From a checkpoint of a small mixture-of-experts model trained on Wikipedia.
Size: 9 layers, width 192, vocabulary 16384, 61.3M parameters.
Experts: 160 experts in each of 9 layers, 4 picks a token, a softmax router.
Training: a variant of SOAP for the experts, 332M tokens, 10145 steps.
Below are experts of layer 2 (counted from 0) of a mixture-of-experts language model. Rows are named router (the router's row for the expert), gate (a neuron's input weights, with its number), up (a neuron's input weights, with its number), down (a neuron's output weights, with its number) and show model dimensions 32-63. Each number is 128 + 24 x the weight over its row's rms, rounded and kept within 0 to 255. Numbers have three digits each.
After each expert's rows: "gets" lists some tokens that make up at least twice as much of what it gets as of all text; "comes before" lists some tokens at least twice as common just after its tokens as in all text. This comes from a sample of Wikipedia text that the model never trained on. Tokens count by the router's weight.

# expert 21
router:160114135112073105146097104099142166160113127171126136150138157121128138086130094163110148162099
gate0:132141086120074110126154169137139117140129165104123143157128158127126125147117096119110150142170
up0:114158124101114119107127115140094165115086164127138110170178102109120133171100146144179129131129
down0:142133144087142109119151128139149073126119145163145130146125156151143137097082137136091100169107
gate1:125090164143123152166097122098111158140151163094132090098154136149159114122129139113125099156130
up1:113099151119124183095140150106118160099117130107143178145109153146129122087138147125143123122165
down1:106095139121126121128130155129133097094142149137123090143101133132140101114093122166092139133121
gate2:141121112149108153105141126188147149062134102142205134115145135149135118144137141100098104131151
up2:141120185172130126129148122124129099090133174144160132143165105165110111105135119118087134168147
down2:118167161128051119128131162125124152159116135099108145090144118124074109099106139150135132124140
gate3:110155139086067120144140120138141103102148148144132156139151128164105140149124067117140121167169
up3:142096129123132160126122118157112111150109105124152113177109098119101078130139076101068131139113
down3:149152102144127104125124120107122126122084111171174127129110199136104161154149099174108153134145
gate4:150136124120097126135136104135109128118105123153138128120108132152114109140130100153110132075155
up4:119128098095110126139171103133091136134103149084136166157133155128131101172128137118123105126112
down4:144113128152130185109151076088139129143149146128159091118124090119144132098146127113131117119158
gate5:114122103117145114126103166143172093116123108164122127115163120124122091108165119144102110151118
up5:127114135134115162112160136133180134139140136118099123126136120128139089136123132152116146066111
down5:082098116161139085091095114126138116105149153167137134120085135160132147127120082120090156123115
gets: "| ", "el", "on", "ing", "um", "a "
comes before: "| ", "0 ", "; ", "1 ", "2 ", "+"

# expert 153
router:165102161110118120133103129103132154161112149133119146151146132147148125103143092158088131154084
gate0:172116118108140147123121085150131133115127108094138113133107089145112171164113104132123190128108
up0:134112098109113132144128104154088110106125141097123163165122112170084133181110120105096163197097
down0:124120104136158141132143135164128103130109115093146154120111101126089136142108137159107101127156
gate1:103085124114107113147130147100147122130147137157117137132136159174149118142130143098133155135138
up1:076125126098101096095147176097114130111114116150161098131149122138183116093117153156128174130080
down1:150101157163116146105117164084112113163151139172163138116148136102177116106142072152089130172158
gate2:153168129138118086141113117105173110160126126142146156157113146106101125136112091182156147145124
up2:127116171140134115131136122129148158137085093109102133131114100105178131128113132213122111100161
down2:122164151143136161070137148136154137175145120135116168133113116108172103129092156123131127186127
gate3:144064145083133121088099216116116108125155106149127135091124134127128122137114124121121154153092
up3:121157128120114126148125128118147108133115142128100124179121114165152130146136128114124114111131
down3:103106107125150112122135131094135166129068128128146155131093152118159101107162156089102110109145
gate4:114111129101151176105100167075141128139173107129128129108124111117151125153114111175107102149125
up4:181066132124153117134130069129097100132113119157125132136137119136175150165145161123150151110136
down4:170133123134139136154130151121155151150103124112157148161144130126099143129111167186110118165103
gate5:129157189102151156146123155101126130124123150080109127123119107144115087106176090128127148134098
up5:167145143116163146102123101067168126124086123139114103124103151153141084136147132126145115152117
down5:117172110094160147126122082121168159094052148048090100130176146127118142103143118123106124127164
gets: "a ", "A ", "an ", "& ", "their ", "m "
comes before: "of ", "is ", "and ", "to ", "in ", "("

# expert 48
router:156100127113080110148100117098125165166104120159117135145132168123119131102137097157101146156088
gate0:143128175048142117124149143123102158157160094149116145082119138121057088133141115096105094139162
up0:160160162142109114086148114139145155129099135099120166141157109161116147121133153128119143163155
down0:108127104148100084187110084136087139138071090112105124156212107107078136134114146115162101160114
gate1:119121086149103110086071138092135135112083085120142126106137141121178143094128146128109093130141
up1:139090114120128139122115162109158162105129099118157117126163146136114150104133109131105160124155
down1:128142149113125084079084124154132120102131152138105205108116118125138115120118169138151131133167
gate2:119134131148170107132151124158109112082134131114113089113114139147110126103120128162164110150141
up2:150082114154109096120138112115113144122138126116069115116144130120106153082164142133148074125111
down2:125141137171132081113148138132122159090115071168108167135130150168084127135110107126167127125083
gate3:124091163125123149095125154086130168080109111114094137111110089101162119129152091092169147093097
up3:100119147144104134164142129118119136124148157116124116149131147100102122159128119143143127164143
down3:137165164138157085102116172136126144106143118108115122159147162167146072119132120102164104124103
gate4:133115104146134106093134133149139146149145151107151110127152126160107090170139075113135107131114
up4:113141069146121089161156149141111081096130103139149152102093130125096168087109092121140143152168
down4:102103115142155148151128179126162133094219153133147119118132128097117088108152140124118158130155
gate5:082117125136122129115163171159120076092137126148149090130102121099127109107149123116125109136156
up5:123104078139144114127180094156156133174132090143128111131115110125164115098113137109125109100109
down5:141100099141185111118144150131124090124107126140151118156132138148129186143145090127116117183153
gets: "|", "his ", "i ", "man", ": ", "u "
comes before: "\n", "\n\n", "Animalia", "name", "Arthropoda", "Insecta"

# expert 41
router:172106147106093120126067088098163154121142131132095157139112128087120125098141131153107181128126
gate0:131147156114132160132089151102137133136170144114123152136108086109091168179174161110134147148165
up0:157129155100122145133080094146130134139152138130146144157176105103102183146156146119138127113177
down0:112132138150120150121151157108102133148114106160104140135136134155123220143140107166083100172129
gate1:154099145153140113143125119144125106166152149155139153098125128079121152139109117117081107141144
up1:177121103100099123136129079137121156134155129100128184093115142158154100111094139158114142085138
down1:098162150148143177118121159120161098116133118129128153146110116154140110190122166078134099128158
gate2:123131118127120111115109082085131134129123077142132136146140162137144130119122104178100127113154
up2:127114123140137143119123132116107117161122118164117127119085155113107118125103088116103115161132
down2:140075111113123150142169135125077142113140188114109102159111110155126142147117097128149133143144
gate3:123134156122113100138202109178127161108112135142126143121137167120159189129148138109140149113168
up3:133162114177151127097130115102111143116145129110095125106101115112128097139065133109156110138112
down3:123138139096129148127078155100116135139127106122158104139152127160135088166094100125029111140102
gate4:074074148166125127129113132130134165133136164149157152152083088116142131118139172115144148122101
up4:135154132132133140128105112091119124127119144156137160132076135094144139147108165124086128123120
down4:134128119173155103138093139148120132142130066091125169175127133112161138155127157102097139137098
gate5:118151129115125130108125080126115083142112129121121122144144135101156115129153180122143140160097
up5:111106136173093133085137142101117139120075142163163132111096152094113136167125127159123133122156
down5:127101153139112114180157123088084117144145124118117150133122119089089098140137122121115119143123
gets: "\n\n", "\n", ". ", "). ", "\". ", ".\" "
comes before: "- ", "| ", "==", "The ", "In ", "== "

# expert 20
router:154095119105122109122098119092113175131113123170089123131134175151139130103153112151109174157097
gate0:116103128086124058169132148138115146146136166105139130104086134145086171079140140108077154122133
up0:086163123150115123167125125140117129114153094106154133118082155128105182154142097132115076099107
down0:127092148147146106099141097151093129113150130102097152163103190152114129118113098139157130126124
gate1:127123104150173116146123138114120131107102135114140110036105115099136132160141077108124142155134
up1:099101111137078138117107134105159171107147117151111096160131138182144164134115154106101101149135
down1:102117124116133168120098122146119128127146122104119109151168133115131097163110139153139128113103
gate2:116143114116152145124119099128167158113082152163072141144134113092108126152161090145136104129091
up2:163120135124063101126101153135137121090105089101132118144116128161094113166125127096129161156173
down2:150132113124107143102112143125110114129110100138148158124150177035129100095145133151118114168148
gate3:099138137151153126110089166109122120109117087142150128098132153136133132081137090096155156160151
up3:168126168139120148160181114140105095153135130133103114125106150108091143118126107108110085125148
down3:141137129119114089115139112153110113117118132112147111163152145161095143125137092088122123125114
gate4:117130127156124152128127138143136136148154109166054134108119149110142129167132170145146160088095
up4:147124137154150093125149166136140132127130140108117163123153107168147109159156099138136110135106
down4:070141163144135124103145147117126124135153121170135126137133122142095154137130113161097107137106
gate5:114116117148099110131132136107125127125135110118104115162104155115110115125151104089144162110102
up5:157148103151141149164157089133104110082135110142126141127140149088123131146133145084106190120110
down5:153105135137131145120155122119095143094116124107123124138126147090141151133118129127095140086130
gets: "to ", "first ", "would ", "team ", "most ", "final "
comes before: "be ", "the ", "to ", "in ", "of ", "by "

# expert 126
router:154094124114095102139094114079113170171102140169131140135141153129132150094122101154116149162090
gate0:162150161154115121116115136077115107175116160150124089129127160149143114157086152145117120105125
up0:130109131124119140141138157129166146134099129125179178113143128130150098162105133138125111128156
down0:137087105102132136190134156140121157150114118152185123105139146147120122160109109116128147121124
gate1:128111137148023136123143118083114138101124132136149118145123201105166113089155075116132150137084
up1:121095138124146118120146132146147115164149157082149133161110098157127135120128156111096098137146
down1:129126126136121167102124149138139151165130132159166099110113146079137164112119131165152105102144
gate2:162154153144143101134119109112107103103140139127146170078084129150125103131117150155144139146123
up2:160111104123098134076101106128093126156143102179136088109143115152096123151126125106114123132132
down2:147153141119146111147109131141139117182118119168136102123141153150113118128167107166118103146101
gate3:198117096096122181090135144103117143111123111088142133097088146136144143152139145152112112115155
up3:141144150125103175102124145096158121119146141111123127082121141122114140117134107069152145123126
down3:141147139108131101158139141121087158116137150077104105161079147105092145133127143110135156162126
gate4:128141110160143149127113105130119119129120066163090155099112118157108096107118173127104121102111
up4:106155159143134136114102147134142061150114138153169115127141124110127119141168117117119052175145
down4:175071158154129152126166149126133128155123132102179107096105117126140087131126107105130158129141
gate5:165140131101140127127121145112134158140152096135151130145124132116134112100113081126075122126150
up5:140103136132131071186184131089144145129136148105101092126113150117104129106122133143152124181117
down5:129084127117112098131179072129113101132120118117099150102176160113127154161133104119173130106115
gets: " ", "| ", "from ", "it", "Mc", "um"
comes before: "|", "| ", " ", "Carth", "1", "— "

# expert 30
router:161102129119095105138102114097124173163115131168117130152131162137136124086118096163104147163084
gate0:112123126084142093146134133172136129148109118150124085177144169136146094107126111169125114171101
up0:099180106155121125189098126101167126119108181117142133073133116091142122151115120093133162153120
down0:170107150117135144159178123108137118153111143140120103152137156134102169117143086150157142086103
gate1:155150119106122136110105037138155144113123078116119123085120156090093131122102103138126127157123
up1:116140182162159139140117128119109114154138139125107137129150099125146110143081133106125110103115
down1:156123068120150110137104125102100107122148135129113147140089138123121124105151125132155112134095
gate2:099109136140095134092113139140126137156170131126153145166110129125154108097107074141166170128142
up2:098139105139157112134106080144126146131094141144125146136094154114126108090123097115141173127118
down2:126107139159164125146130084122119119130106121154109124116101199110150112125175142116086126116139
gate3:118148176110125108157131105092130113138165128130177092129101159134120153128124125149152121125146
up3:133153150106149130136133135088110116169152140129134127164121119145090146123116136057111117130119
down3:119115117160112145141132107100110133120174156087145115169164110104154115081133128142122095132148
gate4:111113127140122103158187123159135145073100090141138130146150133123123175138112128131134118083123
up4:169109109118161103110109124098101128095141133128115140115140135153103146148075140142139113137141
down4:118120138127126132082082159134129104136120146104170161092157150124118099120111157179109114088136
gate5:132091139179161111140079149135155142067100125085077125105104140087134122138111148121110131126157
up5:129122141139144138135086134123172140162091147086149112127139163131107109091096149097159138171136
down5:115153143128145092115134096092156156176170155160171172100134154137128163110145129191140152119153
gets: "\n", "en", "| ", "on", ": ", "or"
comes before: "| ", "- ", "The ", ": ", "|---|---|---|", "|---|---|---|---|---|"

# expert 74
router:154109119123094109158098115084128164157116140175139135132122160136153153093144108167089148146090
gate0:142163115167153165141149177152133130131103095178129112131121109142118120130112093142115136140132
up0:119134159149111117124099176146168085119124148160128172112158140116149111141140145160169098147081
down0:170131129138090089130098105144134161123108094119138129194135114086102125153118136150128117157093
gate1:087144115136199140104118109119128084119105132127067102125108144151171135106147102149126143138146
up1:106154129169092120165116143121092155107092095175110168141144144133106151138120119109107107094141
down1:137096100085139115144120155095128091133118126127141103118136110110086119151119096093111130151087
gate2:114138143158139111120094111170131100094157178180128116097158146113116191132100128152154131083143
up2:194138115148144139112106159152131066131139128150176118108169116090120143074139114157129177105169
down2:112089115084120098076125162123134091111161111125131138102140139115109148109153144143073114165102
gate3:119164084164063101137140160096144130109121129199134150121144110139122092123098141149092167119167
up3:162131081147088119116132139059114079146137129109126136142119124131155156132164143150140154138173
down3:103144127134118137111122125112157159111150175173100117145145127165154150138114115116145062100141
gate4:161152165170143113092114128093134123154162136179128130116154113126135126147104174147129135129147
up4:137102111134163156112154112088126101126135148124120092153128117116141157136105119118105114156093
down4:110176170130127111150119139125146148143140128134102133111140137123150102122131109111153132125097
gate5:112176115092128117130143137123122140145136144159156192139141124121092122149125139124150104171133
up5:147137128109096126119139116111150052127171108136144132129119119160148122108150105146093131133127
down5:118101172154134138108161169143154081173107102117096128086121166129158120061123169125111119105148
gets: "in ", ".", " ", "201", "4", "4 "
comes before: "| ", "|", "–", "0 ", "States ", "5 "

# expert 81
router:161106160114107121137150107113126128128094112146137164115153143149144104088179120156114112139107
gate0:122114154168188116135127107150081130163118082153148115124147122113131141182135153133132102146115
up0:172164134134068091098124156093101169128128132114131078159107111141133101068117161158079105107161
down0:173131099115163110100109105133128163102150102105112114141159117165127143117113115171142099094145
gate1:139082078131092144097137151122152113120115111153169108114098104178156107139123155117110130166170
up1:119120105112136097103100115103141156146071100153096130147149127145121094145110109154124177183141
down1:094100149109136125084127141132083141123113125134117124142113184143118041157137152131140149145151
gate2:146109136092163092136113159152097115144111121131142132131070087139130142154105122121115129163141
up2:119131126136139145122118166116122088117131125089136152114092098165125110151158134124080114164131
down2:171136130138107128127124137114120119144145093097173135132101132135176124141135153128127118157107
gate3:131163158113139122128152134114119151118132102146154142114135126156127132075128136122136120105172
up3:158128144152113113110113109116088122130145099149141138119128085133142123105131195123148111192130
down3:184146123118136158138167141139106121076152135140135121144134140129124127126123102123154065131207
gate4:107103152130097140104145141127097148131134100124141129151196117170132152144106128165148108150207
up4:148135140134135147133131090144155137143112145118108123159099132118142169106106119109117094119091
down4:095121128119110117129108144074129117134138113080082128126155107120152063163137111102108133121140
gate5:116141177148127159157153123166095125128087147128120161107154131077114122132151167137151135137108
up5:106145149170167136138144106158099129125098145148129132134152122138117160091141144106126140131146
down5:118143179149171158113199110148109106116108136120115141156156136131114137129147195136113120148147
gets: "that ", "which ", "who ", "The ", "but ", "where "
comes before: "the ", "he ", "is ", "was ", "it ", "they "

# expert 1
router:140097128129089102149100121084107172151102144163129135154145147112139137095135092150098153148081
gate0:126141127138134121113147116127108124127106124158117121149126143144125149108115132168139100127133
up0:164089122112052140159119141117084118179132113128106156134143142189121133129122125111120095127130
down0:155135117121072104145125149090080101171141098086148171122166097155107130151114138121125110097153
gate1:128133104119052104117085110145124127102132146147116143117127162112111135096123091134134098119097
up1:144129122130124125134139175151085125065144124092125097161131151136105126107167129134110156115130
down1:091121098161129103069090152121092152117125116113134167093144169123112132144163117133113090129136
gate2:132144135106148115135118134142113128162158103108124086131093150124110101143103112142143151149144
up2:119079142119147144127162141138156148117170128159158145118098098175131136114161136139113155124133
down2:155095155092143116142154110149134121123163111146128114168112131134171099129160135171130114138123
gate3:134110129156098092141151111106184126131093165122146071122100105183109175171123160111159110103133
up3:140133125091092155143132135109114181118133109123143137142125109143143167111147113112072145129141
down3:163101134097099123134129115128114146156116123153124141103100092136133150152161096101118135124170
gate4:129129158143143154156181169124149145135130112120107122118111127167070144110164113157108135153142
up4:093133108079103120181089111139111152106130109128117065121114138155110131105095092118150156137084
down4:150115129126138104154125153157084163127104116107085115109151104112171150198127128172098124132104
gate5:159117090144105165131112112099118167174129176148136131157142083120145130144140119166122112145094
up5:142155126130127181164174057166108134088183134111156142131098140114098163115101081112105112099130
down5:094102147105152122112102140149115161151132099103100089167120128133125129067117109121115136109121
gets: "he ", "who ", "198", "were ", "M", "000 "
comes before: "| ", "was ", "|", "had ", "were ", "=="

# expert 137
router:156102115119080113145099117080121166165105132173122127151131150119133136089121099159108153164096
gate0:125113129143124148092110104109118135104159134103114132112131086156138124113069135142101106161113
up0:170110137131071106207146147131122109153136123114098105109123177100060122090098124110131139119159
down0:115099162173134130140111148134138150181097140160120109119110120121130177132123101152177142173150
gate1:093125146078126133175109154071099131123123066168160135140143124148119128109117171163131130132109
up1:091145090127130154120136120059118141154102176122186140103125123184136148104111127121132125095119
down1:138086158133138136140083137120155152095169099111159109180094098115160134136128137137140119142168
gate2:136139095113130130126145121128171150148122150184174098110141117123155120132078124128111152133108
up2:132141117092137100122139149136116149127093113128192121159139095131128076146107117128138167125141
down2:114161134138099130132169151158117130177095087117128134145171108143135128130129117180144134155120
gate3:119128081143137141118118124135071128113100144145154146148100106086091111131137153107181110090130
up3:156098131173130118140136176118158116151093090129126163176138143143157137126147140160142126147104
down3:143095119109073105114140150085134107116170109119158150118187113106123131110121121111115121109148
gate4:162097116119156136174117116090141146118122147116111112086131134130066127109136137101140129170127
up4:112111148121101185124109117137101124155138143172088097132128103147138115161155102117165134149116
down4:137128152078085120128128124102094125107163138139112126131146116141110104062131180069131127137116
gate5:139144094119106140149103140114165166136102087169134131129116115116118138119162163134113107090115
up5:155136142124145114124140108146164108145121095144163127115112085127145135106158108106141134108111
down5:096094133122144162091090084162153114135149124153145122139142143127144116124123106162157145119173
gets: ") ", "-", "| ", "to ", "\" ", "um"
comes before: "| ", "0 ", "|", "; ", "^{", "1 "

# expert 122
router:150118127110100146145093113102140155131135141152107151164142138137141117117139113155104139132107
gate0:124159125153098156119103100149109150103108170147125137113167124176169105163149129149113139106137
up0:156133121120107137074146163111115132130105130120119145153125141144173222123151126145140138104116
down0:141140121115188119145096112134136140163141090150131120121102122111086048099113114172112169154111
gate1:123132106121122162120125121112168151176102129113122098136119167159099078103125120113110153131121
up1:117108125152125128164086111105112151120136138102123168137089133096185154151126107106138134155163
down1:107161102140121128148173121100130155151141128101104117154131179120124123132137174102103138116117
gate2:158174148100130133109113122175095143120178163109171091170100132165127146180130137174097118146133
up2:116137147137112099140085176098106093143150166166152135119150156110136127124142132139116130143137
down2:110132140124172128159135118148100114131098162072083130171115112166107102138148138111177082085131
gate3:163153122120097113139104126152104086113161112109098127082108086143127127139155174124096095155143
up3:102090141091116105108146163121124072120116124087146129126101114152153107118179168148144102135111
down3:151168129131089138158106116132108135104126148095142123095109130103119154106132140153114132159167
gate4:138149142104110151128123154093107146150171122134155132136108085144111169121099149119142117174094
up4:113117094135119156176138152141130141114131103114126073103137089146132110158083115143157131146085
down4:114107118055170120080137110139126151098106118126138119114119120114116110105109121132130154173161
gate5:093089146113137151136121117105135130161120142159126125158082131117117130076096120078163148088147
up5:132080120141122108161128133146126124121162097156139110132127096111083139105129125108199160099128
down5:116101167066121113106124102124133146133122162156170114100135122156089117116151116129119127134116
gets: "201", "200", "202", "199", "198", "197"
comes before: "0", "8", "5", "4", "6", "9"

# expert 44
router:138129122146092103173101152076119141148092105143122156132148187107158139118124107173089127145106
gate0:107133146125122106141084160068126147160120101108097119100125077127132116168135139104101105152137
up0:136121106121107111134117130142125117137139113130129133139125156116124116111119089079149109073135
down0:149125161092132145135096078168114115151135089164113139171157112093156130136084163122151131100098
gate1:148138103157164121108147148125103148128134115113110117118137155135085111178149121191137116127118
up1:124090158112162118138113121111163073166123146141136141113142117128092111123109142138155133161098
down1:103129155085081066156118137114158094088151148131137152085125168138096123133108130095092151109127
gate2:046117126089136100133113158169078141137122153127130144133155141150123126127106126140116128113134
up2:091111087108101098154123093121108142141126129114109157146132128087106107137129137101128130139146
down2:070143131121116112147110142144103139123131135111119109104143140133076078116123133092141110137169
gate3:102087114154083097131100120102091160131146117137125114102156167067119087145117120100135102167148
up3:126111074109135121120102103095049140131144101138122119091118164108091118136118142116129112149150
down3:118127143117150144102118127125059170119158131102141127097152173127113141109149142096170125128140
gate4:165113144125128127145111140093141156128162160140125118162084122115133151167154114108096141123118
up4:125079094133150104141127166153103111122139166104110111125109154127129134082095145130175110118116
down4:165115141115105108085142124123140125138131116101130123133124138145100116127088090073188122111152
gate5:101127138113111113135135119095127141124125137113116098082109140092119116119124124156141130152113
up5:130126125120116152141111142168138125146130085119162166143132121154110131164134109123092132068121
down5:132130119182089130108114087116100112141151112099124173151162141144100170163129127112126114143146
gets: "S", "s", "C", "R", "P", "T"
comes before: ". ", ".", ", ", ") ", "., ", "-"

# expert 134
router:150102126097093108138101112086108156164111130173124141152132156123139141092126095158088154156085
gate0:132149095136168135167136099086160122125149134154164107125149154112131140097106130134143112150124
up0:098151079094175107149160120109118132092131127079135117115169131106149120113118105148093131147137
down0:105128145139142138101091119135103086154135115128139162120128143134141117145125089120112126141119
gate1:125065157146105116180137151110166111137128137143100164157121109111098157149108147116116110094101
up1:092138126134104139133150156095129191161135083067133109102141134138134120150123123119131113070145
down1:115167113160134126105140104165149123096151142135166139112144149116143161125107131150133157099152
gate2:142109118149101181119141098162118128145128121124151153129120130127128170112184141172125146135120
up2:103115171137104133098150148083125123142150108109126125117148140158166151146107122106099143150126
down2:106145115139105128087104148127123174137101110131153130115100160111101137127096122161142137119147
gate3:152123163141079106122076107137121147114102128164142118107156124136153153148073144123137101161118
up3:112200076059126157137115122115117109098157112148157144122163093152123102129141146136129081141109
down3:152141136116117174087079129153132149106105122101099103108115052145117142143143137114115191113145
gate4:166097163144172113132110163082193155147109142111142161142122105136062130141138138166148098133071
up4:154102094128141108114077120127119109146146122100135118100142131102138148164174120087128133134139
down4:153120140153151133143102090120117146117119123086126132105122111120143119141101138086103115152185
gate5:182131150096138088110174127183105094087120167111141119108113138156092157113140125085103127143108
up5:175121108158127107114148154173126152095138145123142129119146128129115112106114128135104129137144
down5:150156144138142143099139141114084112137183136139118127150120152169128152132112141089110117070113
gets: ",", "4 ", "2 ", "o ", "r", "ia "
comes before: "| ", "000 ", "(", "not ", "ones ", "000"

# expert 24
router:149082112126109099145096105110151184140114131155083132149097161092125124104148114171101162157098
gate0:104094117116128122134141162100129080097084133163148146093134160093116141125152105126115193125139
up0:155138147118119123136125107109125115142128093126137142105114124080093114151062102138110080122143
down0:101117117090103109150138130122128121141137120136124129136160107129117132141108087140137149155117
gate1:151140146135121128118136151156134148144145166120127123148147105122185104172132142131120179110098
up1:139087136108120134175086136114134112093137128133138161152126111171113138062166138155105157174075
down1:181122107146132153096155129091120138151147138140134149129129126124138119159126116155125136110169
gate2:121115123153137133105157135098161116119114162151145125143133091105087135097148109110130113096109
up2:140129113119104080140098165154099156120130112140161103121104151153146160139122104166123132096128
down2:136186109156153104116122145108155078105113100129143175108100095095128094148123123092123101143071
gate3:101136110106135113088118149104142075176134114144112137185141157141109139094098147117149150144116
up3:101151118115144096112107155127174165126153112102135151142114129137126123111125131119090137155121
down3:105125128136131087082132079133131086083112143114136122166130127157132099120104088125136066135157
gate4:130131127160103096128147116074165163116111142142104108140121140140144119116140114121146132091130
up4:098101171102153148108103120138180138155136163129114130150116126167132123127104151109187137128128
down4:137145144114164115155117182135135094144136149094132101079104119163150132121119157129158158126110
gate5:132116146122158151147125124174160113079141131087103183092104102119163128140111126097119136155145
up5:136157138095098114152133151122162130130126125149111089147115089136128102103153124103123109106158
down5:131119144155096127133148086103121110149112136125164102139100082129158176143117109141084132117122
gets: "\n\n", "\n", ". ", "\". ", "== ", ".\" "
comes before: "- ", "==", "The ", "| ", "= ", "In "

# expert 105
router:147099129119092111138093118099123171159110137173119140154143166122121136087119095162102145157088
gate0:104126152140132151154118143136154092088084138106123132158117141128170122128125109117118106108141
up0:151142113173141136171150150096123125132096107124125135107122181159117170086145107125120115139140
down0:132128137179098098122151178105118141137122117127142115104104123093110093135109170159111130110108
gate1:129122112097107130141084111145101152081134158134140132129134141110132065135135144081109130134136
up1:140091130117188142119117141166137084129126113150142104136146115079142187117151115130130137167120
down1:138104100119123129162118112141158075120122149112097120146118101101171123079140150172174140118195
gate2:175144154090125118137135137136142146131150115132117093062105117125130125175109114140117134144086
up2:159147124144115122144145125122106135094108115085122155136130136146113154156078159160091159145156
down2:137131135130116100108109180088167140157115143148107145135101140113102115150124114136119144121100
gate3:106122140082101145152112102133102140122134143124131095081110133109107149128130111141123139156116
up3:153129119097129090096087172124124118091107149112175145115131120126186138123124106132126063074056
down3:144109116145188147079171100133138147142149144154176131097205124074073110132116143142110095142104
gate4:169115128105147115142141105163159145136128135192092164139130127164139118099144129071155176109132
up4:117104119137133083105114094115134130141143152157099132113111108077097108138093120140139096135131
down4:136111143117137157072106155107128125118134119132163082126087107087126100133135125113136109125141
gate5:104121159096124152154097153112081141128114172101124165130114161118133098156131114158169149138132
up5:126120124105098173084146069118135122115147138126085121163132125119138142149160132086121078127097
down5:148137164148152167133103138090136137128151100146147143173176156165138125142116083107110106118099
gets: "|", "200", "1 ", "-", "o ", "for "
comes before: "\n", "\n\n", "6 ", "8", "9", "7"

# expert 113
router:161098121109098104149100124083133164167104133169121138153132156128133139094119095167095150160092
gate0:123124120133131163122137128116124195084096099129128102139099129117114119153145137110135077086109
up0:115103108110120156125146127155117127105100149162120145149140137117123116158136103152125086129140
down0:117131153108099115103079128094108119129126090158108117124133170127147129155086122092129094140162
gate1:161130108109098130119137136137138153145120121148098074096125115147138105110135139076133128055150
up1:095128140132117090146121176135094140129147111102164126130090140145085148116148116101090145197177
down1:130109119114190094161173130110108134112144136087174113128159116093109138134102117115146107085089
gate2:133110073123136148135137164120155136090150126141108151140099109085145128158119119164139105192103
up2:080100160154170108157096129107148138166115108104158117140186122117122167075129141126126112111089
down2:094094177146150173077149130114093103135077147171137092113150127121125144124086132072130156132130
gate3:168121135096139095116127136111116153112086073088139133134137108108152098154148113111140116150133
up3:113153097133117104126130139067103086143137102124096137162115104147109118130102132116109144118133
down3:150081128129149133071119127104160137110122125150113152135130134121108152074132137171166148171147
gate4:144166079122169114155120170164107138091128135150169130127145123087133145095123149132142162090126
up4:134122140126110127131152147139111105139149146133119105101093149099132136127130120140158141149093
down4:162139132133106150105160111111151140117108130109122126148085124138108121130122179180057131154140
gate5:100104108133103081128103121066127123123055115147129117098090130123127112136121150125147168125137
up5:130139168155061096114155122172164139162095136118173127147128136138162140153127131125132120162159
down5:137050139138101121114099118096160109141122150113089118102156097106129096109139124099101120137092
gets: "s", "0 ", "as ", "% ", "| ", "h"
comes before: "| ", " ", ", ", "|", ". ", "well "